From a checkpoint of a small mixture-of-experts model trained on Wikipedia: a variant of SOAP for the experts, 16266 steps.
Below are experts of layer 3 (counted from 0) of a mixture-of-experts language model. Rows are named down (a neuron's output weights, with its number) and show model dimensions 192-255. Each number is 500 + 50 x the weight over its row's rms, rounded and kept within 0 to 999. Numbers have three digits each.
Before each expert's rows: a language model's description of what the expert responds to. This comes from a sample of Wikipedia text that the model never trained on.

# expert 26
Description: Pipe separators inside numeric or score-heavy tables, plus semicolons and slashes in coordinates and results, such as 21–25 | 19–25, —;.
down0:497561514452566506482499596493497542491540525481499514532522575531458511502519391568499575460507418512484444545485448444495404506468565460558487599438549457555488481575491541481478560539523540
down1:492485502489464484498532602532561509439520406481542402561456545481532483646539532525527448574411468477523448541510542525369473483536507473578419487462577481558523537440452433536509648518443422
down2:379495527467486442515545393522459490559494496390481496569452446516446502517550527496551471420521489504488603512517485517593520449438464474455440480527463572500479405536477439519514401549442547
down3:567503478463458495465565556521410545476451549458515551374561419537533551468509435472505492542502542484469424492546489496519404448484509521464442578547456504520513534524508504536575467510471529
down4:525442499501567486548405409626482565500534439438460404490474479409487420435499432547518474439633505516476458500601425537468488534559457511471487560483546473500425440464492540507413489494475512
down5:546552383614488516424491496503395489483433521460491533533489420597424493504456441444535487501546475538553434646481467521484480596469473443544526553543442519491454363478481589494523403511647541
down6:507481474501489503485523532535510461462522540473594534465450432487616437492515536566557378487539537491472512504497580529573581382526498455541559566489501449510522511530562585503508558471450424
down7:461523499452550539454510486483536503472547541521474464457481547464417486529470495463473496503565465488501504544458456456449503521462448463504532638534553520511536442439527523455574525590502544
down8:617529428459473515500444405577615466548452490416457442482534594401432454432556528539555509495569550595560489591583502495553508550542467502580549485453483546478510446476441503474461486572558486
down9:553566560556534456518441610475530486491492432459459471411529553579570532494545480425410497577559466453496354495466417500425552551528513471540511479463468433427495484404459496500501479494520533
down10:473559444420445478466410410484567488433520477421534529582425518474521449612522506414536458539525409605547407546517579540510497482481513541462508480441468464538563520516443460431575513477455452
down11:548489552567438439523550540476498539532499511457565526505518408391588495481535574463413479412522538601518553455573439546397539558424389516451507444460415530495436505530564527423461377516429587
down12:498482495475545510497452485571558478433522576515523485410483474582511421473423500497629541527569470478498561469471566485446502467565545429429442514470434468465451519469452456514469461583522521
down13:518464459506417543423489551433520557509464483552441518469485563516591549525599546518480438452489380486374492474474478539606501460534490484504502480543414556451559559485507470441505394512508426
down14:448505560532492515528562490495581472473569368463430441455530506445530515500571514560490441486554486583546495496473545542462548488542540581565553507489546539504461545534594473491478508564513547
down15:527483536540525525563493439391502465542504438511511487600464403524486515378482563458546430500579420504554474515543497509510496508554497494495520434557464616445532637504554466467529502537481558
down16:446433526519508535533560490537441632551495507472429526566516438566571468479561499629498457507478531391550520536505437522556587564518528467574444497526406507487448460482451530500590488567422453
down17:447486505514450498508531411478482436576478499540518514492487481477429445575506470454502485598439535498544509531518437544534558487508538552554555472574502516552499527520502507478402444569419470
down18:509437422446431456505481387582571489394483546443570572460517424523461562345475504482578513425525448545473590467515579482480472447528533527461631517441632434489500531491544543499473440548501461
down19:492461524464474511476469523536515524490542409539550438486524554442430493468508606485496568443543461547476566394467487518461575531476574568466503468539452542472467501550509468472532515395458515
down20:561538497597518492615427499490515503560554462521541555489396549395540393521486522444596466478482518425473480492500481515470529431504574517551451522488469485417540451453434496494590514587485527
down21:557505467600489501555547452493430418552610503486550534470470493455502483545376569468398431492542514626525465537551501563466472500525455534518543475533447589476505569487534505546493553548558455
down22:513614560416555498475482547459452507540410471504515521564449532478557468455484525474567506470417440542517518457517525499559370575534601449443444474540570414475486467477503488471533512398474506
down23:496497485559516490490545452522550537405550537495498460493467513529468457489454396441521451550513464479423504462432553514552462537499488463493450520420557525486542508528529563447551543543438496

# expert 53
Description: Forms of be and have and modals right after a subject pronoun, e.g. was, is, were, had, would, plus word-internal pieces like al, ar, ic.
down0:507566541491511436511560519493515616544517479430524464527502555463420581476527517572523510578459461521505497472475413525533469429475448498582586492536452456469493626484522515474649520522544531
down1:544482518463496497489514465510474481526474410529586441459462530482567586548472546586609558373555495454520555502529507499450545548488466513508467453516549520534562541500479355404639516475561524
down2:440526493412571560539476553539502478478551486492480484506498508485514510507528518493512520430543462517469542483389445492539520566470463473428570449642530504460473546578457505569540549483444491
down3:544471529514484516472473443511539520493519470489525540385457511455354569443444542439466588534505628502534427587516382563521397540528489523438469565531389523551557585373455498473516470582526488
down4:584476445392506491426546539492629568542465443486539400493449424525480554523428580433444554547547515470478447505604453533590512445556486535520487513457550481479468535541477620522450492580486492
down5:481512399525491549488483520536488603413428546503500552583441492463416545547518480469423448504423467522514471565516460480575497562455507453492460541413458475550566403548552549516474518530492460
down6:560595502560494476466566518422516556402490458437506457414474529479481482466540544513399586507492522515491479496515513528558602504566439466576497476476498528506522507486538480551546560414575444
down7:448528567520387550477513569501494445471545511527529447497612415529394456520488446381518438449442400530510495522393522481479504520506527542494495465476521468507564533506517471549473484460483471
down8:568557455501489490563396421524514500533472536523552529513472542483477447492564453495390543526557540580501516567555528473576512445428537459552417507497509508546522509458444558545449510505606482
down9:534522439520470523480535543546569527516460498466479498406475518580484490561550497417442400539433511521503487576518446517483518456515512463623460523463476462499474418461446534464541469457428510
down10:478501579514503577505509504454614575489501537551436527573467545467458508406550443402461420484529425463587461437523489506390523516466541484500551529515363516460568447496546439434538492577440446
down11:561470538588533500457625413514540450581476573522585558460506514547494465455498507573455516545550513533520480529448492524429658497474544446577463473526490530599520444535474462546491411533525475
down12:527503495455497434488501565555521529586391454495522575495523442463486496566505588516516469542539493545489520446468471489523500503491500534413520462514492441521469531525574445459524556535518530
down13:499441583510572584536599481427523466492445404514482435530548456428550480489555465489529467500498505526530401483443493505561545513464431487499506429488489401524526490474455391588594448475510553
down14:532478456519435457555552459417455502573512447445516468486475572531537492517555619381590578459612518499505560469508539563456430506520615588475485505542502500404496504492508528494496495576560476
down15:504413487412482499542578442447565559573479496539572493490416502457500502441420462562455440497548483450488557525494480471497499532591493538473519488479506546522496581559467505473530482437551557
down16:463526448505553454519493563493505513503428463449486504488398571509525467510481429533471445482454546462539542483447404423443441523599498501528579493541492520474587571454528469549568512429547611
down17:440510479557414508446522498407516529524541628580529442554470464456503485537539488490453468467443530538559469474422456541529474463476568441571464489468543547549571537499570520467503414590398536
down18:569487476554440377427564456497521527489506507505521548445588471449499541500456507501624446555499528454509474323496543457509539530569539552506529431501509388507514412486476451527449521470488535
down19:522462536383570427459516507566405479434584541511566487492552503457398477402496530431439500498552521433483497488450569484491469573470405519525494450499530502479481479592597568410414513480571488
down20:569514445478594543496542456484525474511512514504519574533495516518474473558498485509462534506484537415576519445462555438475576488500462448508487557552660466489464505488503541544459511547621517
down21:560499463452511460556455460455469573557552468581516519460394420512467525578452497485578551401614504428476553606516491498448457457519460478482533444549473447592540523472452384430471498454518508
down22:453568520477544553456563472505529510585456440495561477420507549534566439465489422437523525490542458506421539468422534507523444517543546525529579454490484470566465510453579446428527475563614471
down23:556459536488509547476601481503447544516548491409393435536511485443475445478448434477529507466521481525551475508471482382519460509603520521560471606490513473519443398488516432447459528535459584

# expert 20
Description: First pieces of capitalized names, prefixes and abbreviations, such as New, United, Pro, Lac, pre, MPC, often in tables or lists.
down0:586528501504478543545536509481523468483521561483545442569501618436581507497499500537432505524472553408512457577467494480478537505499423477598558504453573532471536519543485518471545574468548500
down1:539473575536557495524563418494504443442466448552482541438530460455634560528545537498434476468485522479524538374451577503479482447497434512501472448565503496558544480448524485484488555568490540
down2:484495480518541521494474484566544520464469535484514517546471454608481490505501434454471559547453502419590551454487550563483542466487480516561548454535581506511507459566496534461584584564526510
down3:536438363503519452440437494435533500500480553509510505495492515439451555428452566504516487558504471461470475416503534546480503590444537508465508435489471483571593463459448512498565488552503520
down4:539522467478533473485483544468460488462484545451439481521449545615562397477523554502491567521598486436494393530585635513590547537474461507514534473463564526484437559593567538547493467492486536
down5:541449508438464473546551499534479466525431472486472531572433502509426429440580522518495430579534362480515410443498536337470492539408475499442441476484498461470427487548461534526461477416459462
down6:466553502530561558483527486491492552477394583509487583485514451507510462541519529543573575534543515476484582425488446558492619458537441418381545481500514485466470589457558452621500514474656465
down7:575491543517460518406539475473523522523582542481515552493588485511574471446466545497544522492555523576476480533435433468580563441547517594548548553486512462451545517463573542445594487524590442
down8:477522518429534458496447371463518529513571615402490513495544600537427526548531554492521575553555533554532413448577504543547425511555454579505415430480500537476460542532525589523470527514632507
down9:496592493539524457491507433541567540520521518454390496538470548548611516502571550468449494478460532494564535464458520529585525444571475512486495407534540450438500489461518522422420421438541549
down10:534550467500461462460463501462556462488411472466463513497432506524507551497485447481423539474532549453516569450485425500557496532376520500475433559472450426430531482443503496489432581413489553
down11:546500466589474562514561507498506458482474468545490464514547459468557435534610547575439575381446624495661515637449504563458564493398511495519546478467513463478477481522470532510566547458505535
down12:520570496520512480537592465521532569526440455557467476527491432448413529501533519502516521525544496466386455577535537507425533412501568494494489554526559474556465499495568543476551498532466540
down13:474373573457534606489514475466561552481560431508534547503509565525577482476445523588620474487532535530504572579502487447555477495567406468519425521491554498534496518499527489516600407468486504
down14:372487529478386451489600404464556539628571486507435592497501511459376560494479548465541516495534572534511454458475490599376432456508543408507470439544515532472508490554595525483532490553465598
down15:462494528486500544525518439459448508531465452490489478494397513521545453382528440475461452378449438580468551580561489515615539578560475503402493505509489588530547526471528498474461567497520463
down16:553485559529483574580542489508445528548475579441463458525472458470564534515495543450456555505486439488448471537460487500458517497570471584546541396541459473449511497559558472557489474466518483
down17:469506397427515384488491516462533623529444589548407513515514574506451384546524510458424453505487521520400500469546507556440375402505579496491567510520569449475499548448490477571450488524549412
down18:506517524546513539502511403509548592484458428536538490494571447491445514464472490546446543540564486400514409412422456386527495522575593466517624495508456426555597392502492508508492473570511514
down19:608478568536446450481512561523599485511458471516533470477497424549504616493466459427581516587561445510496566541452535535514481469400467457505466493606489515407403459542456462518438476443491458
down20:541514527437492477525467519422500486554491463460481456500402421441457476546514555510579632509500495520532410442536499499496513475473412572502523469520378497481564562549561444529428524407514537
down21:580505523496566482516547457499504501403555465621547544496459532581517449476372554588546431436480453467457555576604550487492485518476464475520540495575458449527580471503496397498495493509500453
down22:491537495491500558516522463468574479592533529587487464464477513472546511507533537458556553484503494498414522458522542481579366525515503483456573545453477570546570483515497507472540460509511495
down23:451469481491461552524526593529453425471546477544404509480539452455550504471452506555589508497504452495465424520514574541519515509364428453455568529497434524533469491536478495484445541508457486

# expert 22
Description: Middle and ending pieces inside words and names, such as ing, ass in embassy, quer in Conquer, ator in Operator, plus line breaks.
down0:430570493408459360497503508508489475437533531405435459481463495460442566516451489551381523498441470490450559485552472400525452523579494576591539584456395485460537554472509569535496561360512559
down1:476459538473616461469456403567588519474499496505635431505507592466558493422514457440504551468460434487520503412453536459438518499438507498458442486447524414498511624599461388514503506517521650
down2:400478536558595470501435532435457560569562472495529475560582463444470492609538611539585479570541541418454561551399500467525482557465549513514487571410480528465461500535454588556540500546469482
down3:508411494457451477468425536448522491495524454551440489476581465477432641497437434532560565553535422506489525450558585532485485530472466494367529454459516515523462435420472553465485485461505499
down4:530523535407622513508542490456520459455541564505461394413513520486528442401357610537487510493567490440519517471505486491547571536408376600401468507491476493503501534462463480521534455580515561
down5:493523491520449506558405520482368507538455532464407539535512481530524468397516522494484439500522541437476624483481543472493461451479492456477396545518458509507492392553560573495450498578410543
down6:518481583514509484487492521514471460515416480481543460568524408510593527550636525571544516474492508423526542457452551512565562462461542458525599490504451451463428465481446557443539465468539463
down7:457498491506510424459549528520538528444535467513512457469555526477423476503477524491507513457546482516524415541485434488498509510528555527569518547513525487465565514450493530549545537458491456
down8:472548531509501411448437545450553506617441464467506434512563416371475426427518450456537593494516553597592539485524494508487448508494447495474484485535490474597496542476521542519564475549563589
down9:536594439503561484577467490531562580495666545419396464519532549565515438467492476527552395458499584646564516517576479502525417543507524498544599563477507421518513640561480597508426472486466603
down10:479451564505445507468433560512463517524429492540451512587560469513490541590527559424481463480494630477522452495583503484435472528559572480520516477489484472565567481508444524479583430516429456
down11:509521472553453526616483537487553497530537490534470412568438538451559540461555446452448527462474503502519468565520542540451522497548454487663444403433524595458502513575423468499577540457501444
down12:580459509490543444505595475546576468522460570514523469491473553479525536438480492489501496450483434502486481522390559523534471505522510574449464477482620437517477494566437513523525482548465517
down13:576397526398566463465472463543495543526497512551442522627549471503518518468475560406426540463446454665535489478429504488512542446463452436498608471556475494468541597401430461483500461495392495
down14:467500437477523461426493496509574462553506519521452521463500533533527591505510510511541486560563441483432567460463512416533488548522550476504525470427485610453502544534529381493505466609450536
down15:546496492576534497544477411416535491543545457578506401560475532514472425400498549520530423521457520516432449470584501466580546492528479553479442563456520496468492498563477486516573508452499516
down16:543424486595562549528511504540580497540525483515527429530522460506475384509532480568467532553455570525550473385437524516507494504556489547559553468538471485451502537425441519537554519557463529
down17:419511505451450450369519496414516500569514572523537507556510560513530452584430507566515501422441489530484491490418538499545437446531507538493486534520502411445454538431564495465464429666550471
down18:521546550528484533442507433586501448435421508462508520514511526513458487451468534561513524543546495475485592441506443401456492518467468476458486505551530446597534405487563505575598490576468413
down19:544461541458550497522419478450510473422424465506515497634490546471439503462482499456587537445494499488470460558446481507533500534582514564468518469494492551505524563534488525483458395532439480
down20:562344507480498470473487550531535527573586551507541505462390573433425450567498471509571503412500437610541481467545456534487550466527492593437445503479414469566469448507498515501508549455476484
down21:466546452512524460509507476558460589508492481549521489489458444494506501523470616428503455497591433460476528596539434517409492428509520544561539470521475488480492467408509470522416426514462366
down22:500533531488585437447473570532513503523431540531503433510459631455508550488535444392507553491505473572509500381465546520512427532536500429516509532550513493524443477472559555420512429514481440
down23:502490520547532489446484497560488433477479525510489491407604503427430524509509457449577474520575430559503489532433469500483546493472498499521474561483493486504478500574493510513445516513501459

# expert 12
Description: Line breaks ending list items or paragraphs before headings or new sections, plus mid-word fragments like un, ess and the word not.
down0:480566565458485561485552464497394578551555574529511476565535528430449526440488437486509503485506582492457426596583574564475516415505459533506552450469465538529509543559502492509514537533497506
down1:549448483528486497486533568487547375557516517464425594565487446434502487569549504409512549559444539504536481490416477475462508513513494502548461466501574428562520492495516482525405607491524489
down2:448425423532519427556501579521426537504579456476561570561481433473490451508495477359509444490454450524477529486520468580454503512517406522434546602512471530441498406504558504468527470556452530
down3:513445503459514465449429475423418503517480507581452544410499468501490545437464374502534568470442380458417481527514505535602493581518382546444488460555472512522623444500448487427489517458506505
down4:520510457482479508500535448493466526550509558530490587543532561557500449476499513524503523509608463389389484534627414477519442499489433469524545448439480525616464470518491424465487465426495540
down5:484454548525463517523496473415516561490464571481464425601490534565541511447416431401533492506465457371525501526385454525532418418441541547497404530474505489452492400470562618545456580571458521
down6:568494507443430610506462459532460488539464488457546497536518517494576457453450524549534551519543451556536518465435539522560528456472439522541571462562392534491573506499583558500429475453574405
down7:498492558538480505501592509560542564398461524497549467530526502514422456521423572465475474455513563498503515462519490491504488526533442466478549515453549546535497504520564508596517513428463531
down8:497547440575490427583517432454520512425479468460467530528458488425435508483462580492488525510599635563583540546546531511408453495521489379496430455487557533556477458440583536422581489443508477
down9:485418450584432502440521522504522521511584534496577550387546480486473401472468519527501494539505499434546399469487528540515548492458500442472567456574495547469450477448532635410465464475512452
down10:464474538505545386503552502439522557429515592419549441481461452469454509501529386465480561482588515476490495488574521446510476509462556545508406500466483387500535540527476548458544490531437502
down11:525533548522454470497517548434557522577589504489476507533496551469563479514577502434554519420497494517514511536455305621471521510496492516608537441499486478532493524444488475506527511560489569
down12:569464538433458532477551569499504495536420565528537502570433425449483487491443556490477444538597496486481441424529558506523475423443536528407453528488611536515425478434525464495543499580453517
down13:484378492476466508491485470473529426587493519444424508474449446556552536412465528456557430516505546515487499530531558542554513462435480476524590490518437481548500508485457561461584443406462504
down14:506512494465604546528536518485433446550534484585476502530605427516519542379442524455470432517497500516476473440475431543454506508458589519489607451556468485506504519557542479493523544579482497
down15:593454517557521541457439476403408567475483478434457499446434465465451415463479568419484397512465492550405462477514554514640488593491503606593494517557519528518463546436546476553531389407486452
down16:510470463511509526586515483420519501518522455510390471490503389523556510534581524478523533583460484533539483476491502529464464510622534578581460506518463525508466505491587515499532473436416561
down17:591435450483498510415550433577382545434544487454527469534541537405505488442430412513460544447524452495513574466510475569494433484542536536456509506568608533466477546509558527510528555561551527
down18:441588579499463504448542590601600556461409491507536506526465458521503485391583519468498489463513547562441526413515499513474542580594445500486439515480516410575519560453526484480488513487560492
down19:468413456505527446482537551493540569473499439475430495568486485507520475471579404514450489464546577518442580389470439453560444509489432521586501536447521551383556443544610443549527517486499397
down20:588563499523507524432540450444608473498512429592409585555408605458495513489563515527569439533543513582534494511506498590520599513493511469523494563521515546515477438459483478482488530450526521
down21:506537498502530503519554563565419448592580549571546539429449549459550516457482500366514551496553477470603494541440393488525561474607506532554504468524502466563426481583390546401498473459412473
down22:509599547429488603529565572476496459589418486419491470533510459537535519597561473481531523540510426567501450488518440534471469638411541509492548565458546477484519623500580515537552603408502603
down23:493542485559538450509474530483429444502544540523416481464530482457501529475480465493459535463434458557506602563449483486498492565367400468610473474581565457455547466502568466470423481474483439

# expert 16
Description: Capital or letter pieces opening abbreviations, initials, codes, chemical formulas and transliterations, often after a quote, hyphen or line break, like "S, G., ISPE.
down0:511508455506563489490552559535543523531582545516514425494538554386416582534529610576509512525470464592460598486570423481533548375548485564517383536513539558521527525515467653502468514572569500
down1:523515635462518512490431539454618487561504546512460500452450550487502540536504537569466514489485475550505545440459504453420450501430452535514472485460508437508430547433487475474572587415499604
down2:534508436509614419620482624432392487483471464561438502504483508554524500509547528438431440579442515544513568525501508491510428507473441471506446435437459553500544527473478526545539536432441541
down3:448518578465512481466455473539498546397534546587468440498535439532479436440566426553481463412495401522491549469537483559500504547457514464394554473578518562498456493532426512479482469535503491
down4:428528492480492384478492443534382537583531497509492427467473574514497411468539493474476441438435447453496478489569514474499573496521394595570515564455508486484451461481560536526467535453452516
down5:590487424521496481550531521543419434522469510521467578418466483441468563374477474481464423467545448445497530567457500540530622535395456545503457559448460476550433460552578522517516455508519461
down6:504503511476467467555614431467539487457496501497434444390496519567486447575487497478540566423485428527485457486468482458578515526436468465421558524470495543384488500571450526480544536517490469
down7:544474503577513453524464479404481467584534534459508611482567463494411490463522439493448515415476478548512466581472408422513517521503489434508546516555385483514485536500551536569583547460493531
down8:506511552443497505570525417576531519447511456490485470505467530484443572456507480484543549461520515523508557455465616472486462467502585507466490509450526534542501479517529543438494479452555444
down9:539457529533466439550498528460531528499552533429526557553535499517495519405551448496487519534578506533542502480444561497518558483574535507571464388515582511486558521475442509506461427473537582
down10:498504495525388517509547470561575509405482482490529563511533503591513470540413405490574525562473464469563490472554496453488442441449524443461453533498612401467507405515560460536507490448382496
down11:537466466468463471515504420464586475521487530469491492480502430547490566488563467528455542529425533470483482557450491459525519450515532440551435475458468440539487436475487536512532412500519543
down12:523555518352497526539526540545521505551516493462557549501556474485481478425496450493507463467482480496496540496482526489399537507474503474479465405522510540430523551474528432466560545531519545
down13:497435486475618560491454558516555527475613467559521547496476560530555530444501503541465411530481433561523500445528495569554559471487452571522613565517504485431494547538522513527465496464509522
down14:541431547540467443409607512542514400548578545477518569455594567540481476448534507402517446629532536405530612511479512440450418480487555435576533474527501543492491501520539546575510512567432489
down15:507549460523563477551531441461492492477496468454498459459534534492613427488424517533555505560517537468539505608570596476568488484510498503499497464527550549521403536466402501472536521472485511
down16:488477491474517531471499527496422551514432489393438452424466527469534486512512528410460408461467458470490466511438422486437479528552520603570516492533474516444485510519536462541539458460483448
down17:546447518543561453359497457481576469447470536493486407602565464439534400502511575453545541568466486471578519545457488522510496484462508565514491536458478436496528629558558464456466533533507510
down18:533529492611525529448469443505523566427550490468536561469567488503443556386547473496528519421521475493467531506554469429451520539494505459422550504518446522512515490437473476471458452459558480
down19:507524457537479508500485501448482483421530466452422517554504491479544463510476427436481527442522379524532528525480564556486480476446464427535417452536485540524419561507535489486457481436483432
down20:547418513444489504570480574561532508492535531448433435483469549522391569458541479493518468490468451630607468497560414580402503434500484543486572540442441494551465521541511434438561525581508493
down21:541554450473525561590421483431448423579453532574514396394554490525466436556449545477546449457514518493494565585442467551625465473536444554512493493644546436389478580515586447502488517488459517
down22:420523447467546534539417538510515515563439531518517581529508458530430553600608450511542552462539407495485576513451457550480420587519488565454550500480491482535441616486568484530488448526449492
down23:512525440469548509495483505479505521475513484459445531491524416470383527449491480527563473628572483542469488466451551588497477457448463441470637506482424516514490546593480448499397598457525453

# expert 37
Description: Final or middle subword pieces of foreign names and places, such as -ber in Khyber, -ile in Chile, -ington.
down0:570462477568462496491548472450529614471471500445398437485530559482509589448600518503461528499513423490520490511519519580422524420599503614509439509463394488510489561551488533488498651393491527
down1:491444468495550435524413475497541448451633414599548394521489591441498552511547522516459398466426464546472520477479457550365407413454515586524364471491526484532653477482570456515551550564509541
down2:451461494468547566535576465563505424439537427463516532616500501535573421443457591475571458422427435503557617495450447519458545556525464546475520584546444460492548453569453536557527438503544535
down3:511429564470547470390452482493414613496458489470560456409466536459479521486665549410516579520482459472512463557476535574467516576417514559432439483533435539554479510542458440534499478493439560
down4:443595509477533440462494498538442491616523560464511485573582479477547405475457361546517511470513525436521475473550581582459470505482454561470458518452511564526485491523505454507431461559497529
down5:562509426543507488451437475502453566509466500474437521457427500435401422461466518457464455486542484506510488560490439522463596528474565526528417553465447520523437469599453540496468490546479457
down6:560525437543464488582463506407501514514552580515482540504476484526498569479460496570492503492514474520522404512493585454510508532497551425503516474474437606506429555542402485525594539469508376
down7:454506518430425462447588540494515513473573430486569490484624531519456407485467475512574446500491499519587448581436518480524527499455507511500533533476563504510535543499488549492520471473497469
down8:521545518522528535519513517581554487442500517503547532515521495494437512434482555494490550480468559543460482515481480570554475457490472486505502517499513482528503486431478557474523507538501469
down9:474458433588500384476546374524492508512543574381434518474501490421503571507561483540550450596486554524510410526514406536483543421584621499517536486460514577456486530464455496451467469430488490
down10:525424570441507456475518531442513508511528508498441463535505548603518521441447432416475478458462474454548542529634497561519515521437432504469532490534506423513590469520572409507584521443491556
down11:497510518542438368434501448494503594528432433561471501593467557506520544475447470524563495486431559546538548501405479526480500445459556512544584400505445511537586474507649490536545532550430497
down12:499511525426439443504533438531460525536503482495543516449503484595456577473516437532464528588427408491464507483516486521500462478464496551479472451471464567482451427430530452482550519483534534
down13:409443530456503605525583490592476437548578469514426547458559540531497531427496509442568498522532465532558553510560453592475543453380413464472526504529445471515547518466454432619544512607485394
down14:453537532483486466481493472492509389561536495400523464528560446543516470504588455536433404507583454481412514436531544549500534536553537423469541543547498544491484509593504552518451501572519512
down15:489440499575507457558440439430444514474516546453540460430498386591420562401518603564419498506419543418465447554505589515573508584514528515458530508563429532594525504452490433497476514404534556
down16:539469506557432505530533488469555540473486469511489531509462535398565433493486545521465468522513595500542514543590555430510531470514525550521535531502396460605489537589514474488605554478563560
down17:430439521455466528313586504482540611491555629577486521585470531414513489531464509533415436465499532538595527504424479479568453472515599437513545520532517513517508471466557596421490424614461522
down18:549534498515398544464484432500539460461476487513503498454490517482511602456487496520576513540514434557474395519479471429437619461589488466523539536522528497512511363500488534563538408486537455
down19:467539438547449474556521438444436602600547507551444478452604522556543419452421468590566512520474546475520501479416497532497509461510486474502449458464549463458447481514568491495394490559457504
down20:552536484457452487511531475488547508560547505508582483458470550499486438628479405494595499415535472592489608486545402606534583461587522438444536546451394493494480471504608471437480486487537539
down21:512519482563542491505471425473438489599508508550539466534516577542557511463389513352545474459636447550491535564531439516383448510462485532536506519508538554434499431579471427513408499523498514
down22:453500500459532502447585506470468490492486512465454482473569524528583413507549489604414525466501434569523520507538538552563601533474480408586449415569535471433421534443569511516500449531497526
down23:556482521553484503499476420557482460427505541506468438482474467506532460515474424460486497436601416504521523523519508491534474576422537556505521470487525531458470540582447421473560476499506484

# expert 14
Description: Finite verbs right after a subject name or pronoun in biographies and plot summaries, such as was, is, began, joined, starred.
down0:565533515545531356538594486488508498483518475521503460474591497439495536500563479552462492493475508481457419483522524590584556500593505541512548536476575487532443599513429543578556474488627539
down1:497466533548447556452558547535433486540540504486449550501418513461438544477641517543434458549529506406490543456556468477556452389501430456521525476412502527498548521533511433508489493472528565
down2:466476448500573486468494451441432582571423434526506616518534502467569382619547506454501481557419488490515468528391495541549651613508398532502471513476543527496474500536397507528507441534497592
down3:462393545430450507491535492510508550487535478494537563397529571544541511445461488488509489539568450559515499498581591578411486500503511476487470493541444554503553513476457487487536431513537466
down4:504507508424531454530434521480455511543537481493433550480558576490512453517466445556508550445551515497509500416603448430578439618512478533497622532442571470540393494524428594480463514583540481
down5:451477522460499529548462496462388500519525448519485602573431546492454442430514405546519382434593402495433466460484467495488540575489540565483479442420467533582446410462448450445499521560379540
down6:491535445599452463499387513451513462421476429438520471557589424489513483498598529541549539538548594586580526566481489527450522425519507532449466502461442502541491414602455530484544512527557550
down7:546505516509504476452511482532485420496506430488572466470563489452448459490469418402462528488555441521532424550382478513538498536505431492497523504565550496569556507440578545486505510443451440
down8:572545382505514507501334401520478455541481563447485485477502508501521489446563537554387523468487524525485535507529502520495467471486473432545422477523510562480477485481476594571449531475574530
down9:392548598531434499475522529532480519519574431455434588433476519446528457453502446465538528485423544556463479450508443487482446486533607573519570594481531423450509546441506499434477409442459502
down10:435551583550430527558502615459532505445523462477510527508477523464457518505543482376478459453453435479541462425553507500458513533484566502438479496448398561519534376476622476492517465523475443
down11:401446517519532544464477492506503450488519421481559569521406507441596527420443475468503517437443494497514493375482401540496468454460498497551522506477511504572531528494488462430556507513487570
down12:525529525407548477584454525503485644554465501470552536458455576533457627529456493463499464620540563417505535522499486548378518435454489488524430426597467504497480562456522459392506514518483455
down13:534471509477543523504380417487545511458478350535439471494611431547470488433574511498554503526569472496571437465456507500606501448453449560512513525477480531468508511449437469540511450434475567
down14:538469545559406478467523446496494462520571453548530477533603493467524493456409499522515551397519488423489489498505446462453451487429538527467427451499454446522454515588579493549532493546469495
down15:571555521523568435586521511469385511534480528545514490474479525535491426487521476430506397432527509496519528495580439442568478579485442613440499549511496481430455614492466513497427581422560393
down16:475440476580462479534479439527518478520579546515448507530444527493483426554478426438535433564533456452526527557525523501512453487508539502529484509519451485538520485458560470543612427427475487
down17:541495588487439499483420507547519573520445538467497470498485518421509500593500475398577468551452578511538465530554512499461455509557509593457541492554623496511548538462509526584485545541541531
down18:613427551497517460518465385596473501470430504585491515465476451559428518532508553506521552499530360581454458437465484433444468483549426461390567457498452523493519542459609481661563509517532434
down19:545449441589565474550577485478490546556469531550486460442505523417428497483535496386551476532456389497482541517458550465547381507497528486484572495457466565490434515417582577445382459587466466
down20:510509497522578429515506522567504549508465481439513406476338579459489572531512466547544465500464566416576442476434599468479483420513435494549485541413523435556427488455460511401493464489442499
down21:567414469479466479567476426508412483593559548489493429469515531458566498505456526456421396451466495483476560558526493476396487520484616481482449478483487463548503477500462542513501455551461550
down22:559488542497528527442460546487561500622508552463496501620499516431463503495467445449452500501498457609570492453523586541556463547490470563488405506475483503437483533511537540465507533526401505
down23:535444420473402487473572519559488452429526474517459521506430535444523472492517391492555505475480402462445530591542479565452597560451500470579659517470333431547579484565521526504476490527491522